Experts of a small language model.
Size: 12 layers, width 192, vocabulary 16384, 46.3M parameters.
Below are experts of layer 3 (counted from 0) of a mixture-of-experts language model. Rows are named router (the router's row for the expert), up (a neuron's input weights, with its number) and show model dimensions 96-191. Each number is 50 + 10 x the weight over its row's rms, rounded and kept within 0 to 99.
After each expert's rows: "gets" lists some tokens that make up at least twice as much of what it gets as of all text. This comes from a sample of Wikipedia text that the model never trained on. Tokens count by the router's weight.

# expert 88
router:35 46 50 47 48 28 38 40 53 53 61 53 62 53 43 48 47 58 49 41 59 53 44 53 78 52 48 69 54 50 68 53 53 60 51 44 51 52 48 53 49 48 60 50 46 59 56 43 59 50 34 64 45 53 52 57 79 45 47 51 51 45 48 82 55 62 53 46 44 54 51 59 59 44 57 50 49 50 50 54 31 47 53 56 58 61 54 43 47 51 65 56 37 59 38 30
up0:75 35 65 45 29 60 41 44 49 59 43 69 42 49 70 44 51 57 59 40 47 69 55 43 47 52 75 45 41 51 59 41 47 56 43 28 48 44 50 69 43 58 40 63 34 58 51 45 53 41 44 55 56 75 62 50 39 56 45 45 47 45 50 43 45 34 40 25 49 49 56 41 58 45 51 37 48 38 68 61 59 50 45 50 53 54 62 52 42 55 55 56 39 51 57 60
gets: " |", ";", ");"

# expert 63
router:57 49 46 45 24 49 28 37 49 17 33 25 61 51 46 48 49 56 39 52 57 70 45 54 47 49 54 72 49 56 51 38 53 66 36 54 61 47 40 50 50 55 42 50 41 45 54 34 58 46 47 50 35 46 45 51 49 27 37 48 37 53 43 55 44 49 46 47 54 38 59 57 51 62 57 50 37 47 48 51 58 64 22 41 59 33 47 51 51 22 61 57 62 56 46 30
up0:39 59 65 49 23 46 62 53 51 45 54 64 33 64 41 33 57 40 43 42 62 59 37 59 52 55 47 45 61 52 42 35 44 36 51 48 64 43 60 50 57 40 65 41 41 56 50 67 64 56 60 53 43 70 66 62 37 34 55 46 41 59 51 58 55 59 63 60 49 43 51 46 51 58 61 42 33 47 30 57 39 70 57 61 55 51 61 63 45 38 52 57 44 50 64 53
gets: "'s", " the", " his", " its", "’s", "re"

# expert 71
router:46 50 52 54 25 59 54 58 46 60 76 45 56 55 46 50 46 34 42 50 50 47 64 57 32 53 58 46 64 41 51 42 40 32 43 47 72 55 49 50 49 37 44 44 44 40 55 49 58 17 42 47 47 52 60 60 56 56 49 50 81 61 52 47 44 53 48 43 45 13 37 54 56 53 52 50 43 41 40 23 66 39 46 63 46 44 51 54 58 62 66 45 52 51 51 59
up0:52 44 65 39 46 35 37 55 68 48 45 52 59 41 43 38 54 43 48 39 58 55 29 68 51 42 60 47 63 31 60 47 51 42 57 56 54 45 56 61 45 58 34 37 50 50 55 63 70 49 42 62 62 68 53 47 55 29 41 57 37 43 48 54 55 64 63 30 47 40 46 51 55 40 62 60 53 41 24 44 52 56 34 53 43 68 46 55 51 56 38 44 30 57 48 54
gets: "000", "0", "%", " same", " such", " million"

# expert 47
router:51 53 46 53 55 50 54 53 62 59 48 58 54 48 46 54 51 59 64 49 47 41 49 51 44 51 44 52 45 54 72 43 49 56 39 45 47 52 51 53 46 57 46 52 49 47 58 57 41 37 53 41 53 44 59 47 45 35 61 47 43 50 54 55 31 12 47 25 33 48 59 51 85 50 61 52 52 48 43 29 36 52 25 19 40 55 37 51 39 55 61 63 78 52 51 46
up0:58 48 26 40 49 38 52 56 51 38 46 64 42 50 37 31 65 47 36 28 37 49 63 42 50 47 48 36 48 55 51 38 36 46 48 35 48 70 68 48 49 63 44 43 36 59 46 62 52 46 44 53 39 53 59 47 48 43 45 47 45 37 57 62 54 50 64 40 58 46 46 34 46 55 45 51 47 43 66 64 47 54 51 60 54 67 38 74 48 35 45 63 49 35 40 40
gets: "200", "201", "202", "199", "198", "are"

# expert 42
router:56 56 48 51 70 70 32 37 53 50 36 40 47 46 42 52 54 37 24 51 49 67 39 33 58 52 40 35 59 52 57 48 33 72 59 48 33 57 42 39 52 56 37 52 44 53 39 50 55 50 63 55 49 44 44 53 56 63 51 51 47 28 56 66 45 77 44 34 70 36 45 56 56 46 32 59 46 53 47 74 61 41 29 46 30 47 52 51 37 29 40 45 78 41 46 65
up0:41 54 56 52 48 66 44 63 52 56 52 39 54 52 51 48 67 63 43 59 51 48 57 49 62 54 51 44 45 48 37 54 49 43 53 61 58 34 47 50 38 60 30 65 48 36 66 65 60 51 58 49 48 55 70 24 65 47 66 43 52 38 59 73 53 58 53 48 43 58 63 40 55 57 58 37 47 38 43 69 55 66 44 58 45 70 46 55 44 35 38 60 58 50 62 66
gets: " in", " from", " of", " From", " to", " In"

# expert 67
router:50 52 64 58 42 50 45 48 47 49 43 44 55 44 49 33 52 53 55 39 46 39 44 70 47 47 58 99 44 59 46 54 43 34 36 62 42 51 47 56 55 36 53 51 51 56 65 28 37 34 59 53 49 51 56 51 57 50 40 51 46 42 54 39 39 61 48 62 46 59 33 46 62 61 36 47 59 57 43 53 48 36 48 47 59 47 46 38 68 27 56 58 37 49 45 33
up0:65 48 72 39 46 47 61 39 48 51 36 47 44 36 41 62 67 55 43 39 46 52 24 44 48 45 67 62 58 44 54 35 49 60 48 43 40 41 71 63 56 62 52 46 32 62 51 37 49 70 59 57 43 68 59 41 46 47 48 48 39 44 67 52 50 46 56 42 41 43 49 44 54 71 45 49 56 45 47 58 49 53 48 40 47 56 63 42 40 54 46 55 46 56 40 38
gets: " album", " season", " career", " team", " name", " film"

# expert 116
router:33 62 47 59 44 57 47 53 52 61 59 47 46 52 53 54 55 51 41 47 67 61 69 39 59 56 76 72 56 44 39 32 53 48 54 46 41 53 43 74 48 36 52 43 42 54 70 67 54 48 20 46 46 39 51 44 58 37 47 54 56 58 48 39 60 40 51 52 36 31 43 52 60 42 45 56 46 49 40 39 53 29 28 48 56 38 53 33 50 54 54 49 62 57 54 49
up0:44 37 60 53 34 40 64 42 51 61 63 64 37 55 45 48 46 60 62 51 40 53 46 41 69 38 48 39 48 38 58 55 46 43 57 35 36 45 55 46 57 61 72 64 38 43 44 50 61 63 51 28 59 71 64 53 36 43 41 34 44 69 41 69 44 41 47 41 48 62 52 53 38 45 47 62 41 41 55 49 26 67 44 42 36 65 45 41 54 30 40 53 47 56 45 51
gets: "201", "200", "202", "199", "198", "197"

# expert 56
router:56 43 60 53 50 54 54 40 51 57 59 52 54 54 48 41 45 46 40 52 48 45 35 46 60 53 45 79 57 46 44 57 42 29 57 46 58 55 52 50 48 54 54 56 55 44 55 36 53 24 58 43 45 48 47 48 54 14 45 52 51 53 46 38 49 61 53 49 33 29 52 53 52 53 50 55 47 55 54 35 49 58 43 02 48 35 46 51 50 66 34 67 60 54 61 32
up0:49 46 55 51 46 41 34 46 60 38 34 62 51 40 49 50 55 55 50 49 65 52 48 45 56 57 60 41 63 53 49 49 62 58 58 45 41 61 57 52 54 70 69 52 26 55 44 36 44 56 67 79 53 65 73 65 46 30 43 43 52 38 44 59 46 40 57 33 40 42 57 47 46 53 53 28 42 43 51 55 36 49 55 40 37 46 59 56 52 55 34 57 27 53 65 52
gets: " made", " first", " former", " make", " making", " President"

# expert 3
router:55 49 52 44 22 44 67 39 42 36 40 52 57 53 48 46 46 44 54 60 47 53 39 42 78 68 67 53 56 56 45 46 51 53 41 51 29 50 47 59 55 49 51 47 48 52 59 40 30 52 54 54 48 45 48 44 51 53 47 48 82 56 48 46 46 45 48 57 59 39 59 46 73 53 26 59 50 46 47 53 39 23 55 53 51 51 45 55 53 44 59 62 28 57 43 29
up0:58 64 45 22 53 42 57 53 57 46 36 62 54 44 51 44 43 42 43 52 56 37 47 46 45 40 63 51 51 43 42 56 50 52 50 51 57 44 38 47 34 64 46 47 46 60 43 39 61 59 51 47 40 66 63 61 43 47 56 39 56 62 47 45 60 58 44 47 63 38 42 50 65 63 61 51 72 55 54 60 26 71 48 41 49 52 58 51 33 31 44 56 58 61 51 59
gets: " not", " also", " only", " time", " more", " most"

# expert 18
router:46 39 44 45 56 43 20 52 46 59 80 46 58 38 52 43 54 57 46 56 45 57 36 49 70 52 31 44 54 51 59 54 54 65 58 56 60 61 60 46 46 35 47 51 47 42 47 52 45 48 45 47 41 52 53 65 37 48 47 48 34 48 43 61 38 45 49 53 46 25 34 53 52 35 47 45 50 48 48 59 58 44 43 33 51 62 55 53 49 48 50 53 70 54 47 57
up0:70 64 45 58 35 36 32 49 39 60 59 64 33 43 33 40 55 49 49 46 62 50 53 53 52 56 36 47 59 34 50 50 33 44 32 49 50 56 32 65 50 30 54 44 58 36 28 35 66 51 60 36 36 57 56 52 48 48 56 57 53 55 38 46 44 39 49 51 58 54 54 48 46 52 42 43 46 50 54 57 34 52 55 33 59 55 43 66 44 30 45 44 44 51 64 47
gets: " of", "-", " –", " -", "–", " Of"

# expert 17
router:39 29 61 59 46 33 42 49 51 67 49 32 56 49 48 48 50 61 54 46 41 53 54 50 50 52 44 64 56 66 43 45 51 71 51 44 39 48 47 47 51 58 43 53 48 62 36 28 60 37 51 52 49 48 49 63 42 51 44 54 37 47 49 64 32 55 46 35 30 41 78 53 55 65 58 48 52 49 58 65 42 45 70 41 53 45 75 40 53 51 62 55 46 41 55 40
up0:48 40 55 40 52 24 46 47 48 32 55 53 61 33 51 38 60 71 44 64 61 63 43 53 44 51 57 41 56 59 39 55 43 53 39 63 63 36 62 48 48 67 54 35 45 53 61 58 65 51 68 42 68 59 62 57 41 59 57 60 50 54 49 61 45 37 39 40 51 56 43 27 54 30 60 36 28 54 44 44 48 40 35 62 56 49 53 46 39 44 41 58 42 53 65 61
gets: " |", " single", " —;", ";", " -", " Single"

# expert 77
router:50 49 52 50 46 65 57 47 56 75 50 42 53 52 46 47 45 42 77 54 45 57 72 60 59 60 51 56 50 53 63 54 54 35 31 54 64 59 48 57 49 45 34 51 47 42 51 37 63 33 60 38 50 42 50 47 64 63 54 51 40 46 53 60 54 47 45 42 32 43 41 46 56 57 44 47 51 52 35 49 39 41 41 55 44 54 52 43 52 44 57 54 47 55 61 54
up0:59 59 54 61 38 31 37 54 44 53 47 54 57 42 71 40 50 45 56 41 51 47 46 33 56 46 51 44 29 54 35 42 43 72 48 54 63 48 59 45 35 49 56 49 46 75 39 54 76 51 53 45 58 54 62 59 47 49 51 51 48 49 60 65 34 55 40 36 43 29 22 50 52 67 48 66 44 41 54 60 54 45 58 57 47 58 62 58 45 32 35 56 47 54 51 46
gets: " |", ".)", " began", "\")", ".\"\n\n", " begins"

# expert 46
router:49 49 61 53 47 79 34 34 50 67 73 46 42 53 47 34 46 33 34 61 49 68 34 48 34 60 45 44 61 54 56 48 51 58 66 42 40 50 45 74 58 52 49 51 45 42 45 54 54 43 46 64 51 49 49 58 45 31 45 54 40 51 42 62 62 58 43 51 37 55 67 56 48 46 47 49 52 58 42 38 56 39 54 43 57 43 59 38 61 53 61 48 51 45 43 58
up0:50 56 54 54 52 33 40 35 68 50 47 43 60 51 55 61 41 57 62 50 43 44 42 56 46 55 71 56 50 42 42 43 50 44 49 48 41 45 64 51 54 58 32 56 47 51 50 58 42 63 57 56 60 70 69 54 30 38 54 27 54 45 62 55 47 56 52 56 61 52 53 44 35 42 58 58 51 33 57 68 57 57 24 43 56 43 55 60 60 40 58 55 56 70 57 64
gets: " of", " British", " among", " al", " many", " Of"

# expert 62
router:33 35 39 52 28 57 41 50 64 36 40 58 78 30 49 46 50 47 59 63 50 66 44 55 55 69 38 42 50 48 53 36 50 59 42 65 47 49 39 49 52 53 41 50 48 56 69 46 59 50 70 53 42 49 57 44 42 49 59 59 42 69 58 47 48 53 52 34 45 52 64 51 46 43 74 51 47 52 49 58 69 54 32 52 53 60 33 56 61 55 54 60 57 36 48 68
up0:47 61 56 59 52 49 48 46 46 43 50 52 49 38 63 73 55 47 41 55 45 49 57 53 51 61 59 58 47 34 54 25 56 41 64 59 56 40 39 81 64 35 43 32 41 41 48 56 65 45 61 49 60 44 53 48 39 43 65 40 48 55 47 49 56 49 54 55 54 33 29 62 34 48 59 49 45 32 40 51 35 74 69 55 42 43 48 47 72 49 52 52 50 52 47 64
gets: " for", " For", "'s", " Best", " in", "for"

# expert 114
router:40 48 51 43 35 64 57 47 44 69 41 24 67 49 44 49 49 62 35 52 49 55 60 41 34 65 48 72 51 56 69 62 61 34 43 38 34 52 46 43 53 48 40 51 55 41 57 63 53 39 40 53 51 41 49 59 42 44 49 60 42 46 45 44 48 68 47 50 41 51 62 46 56 40 38 51 53 52 52 48 56 33 29 41 57 61 62 34 45 44 57 40 37 48 60 67
up0:59 51 56 58 65 56 43 51 45 31 61 52 62 32 63 55 42 59 30 61 32 44 43 50 38 43 57 46 48 40 48 52 48 52 50 38 38 53 48 41 44 62 46 32 51 48 50 49 58 53 58 59 55 64 62 66 35 53 44 31 57 42 57 44 54 56 46 56 55 36 58 51 71 48 56 53 52 44 45 49 48 28 53 50 54 51 44 51 42 42 42 45 26 56 53 31
gets: " of", " into", " to", " and", " than", " all"

# expert 49
router:54 56 50 48 41 41 23 39 54 18 62 30 66 50 49 41 54 45 74 48 51 67 54 52 33 38 31 44 50 65 44 50 47 39 43 38 60 51 46 40 52 47 57 51 51 48 59 51 43 38 69 53 53 50 51 53 44 40 52 56 59 49 46 48 36 50 49 54 65 35 55 46 49 49 64 47 48 55 51 61 67 48 36 50 67 03 64 47 61 53 64 59 53 50 58 51
up0:59 56 43 62 60 51 42 54 56 52 64 32 44 65 57 39 40 44 46 53 40 58 49 45 61 39 51 45 50 48 41 58 45 57 58 45 59 35 72 64 45 65 58 34 62 52 41 74 60 42 48 56 48 77 55 46 44 41 55 37 61 60 39 60 55 50 60 58 58 32 33 57 61 52 54 42 52 56 60 50 55 53 53 35 45 48 49 62 47 38 64 50 50 56 51 52
gets: "0", " ·", "1", "10", "00", "9"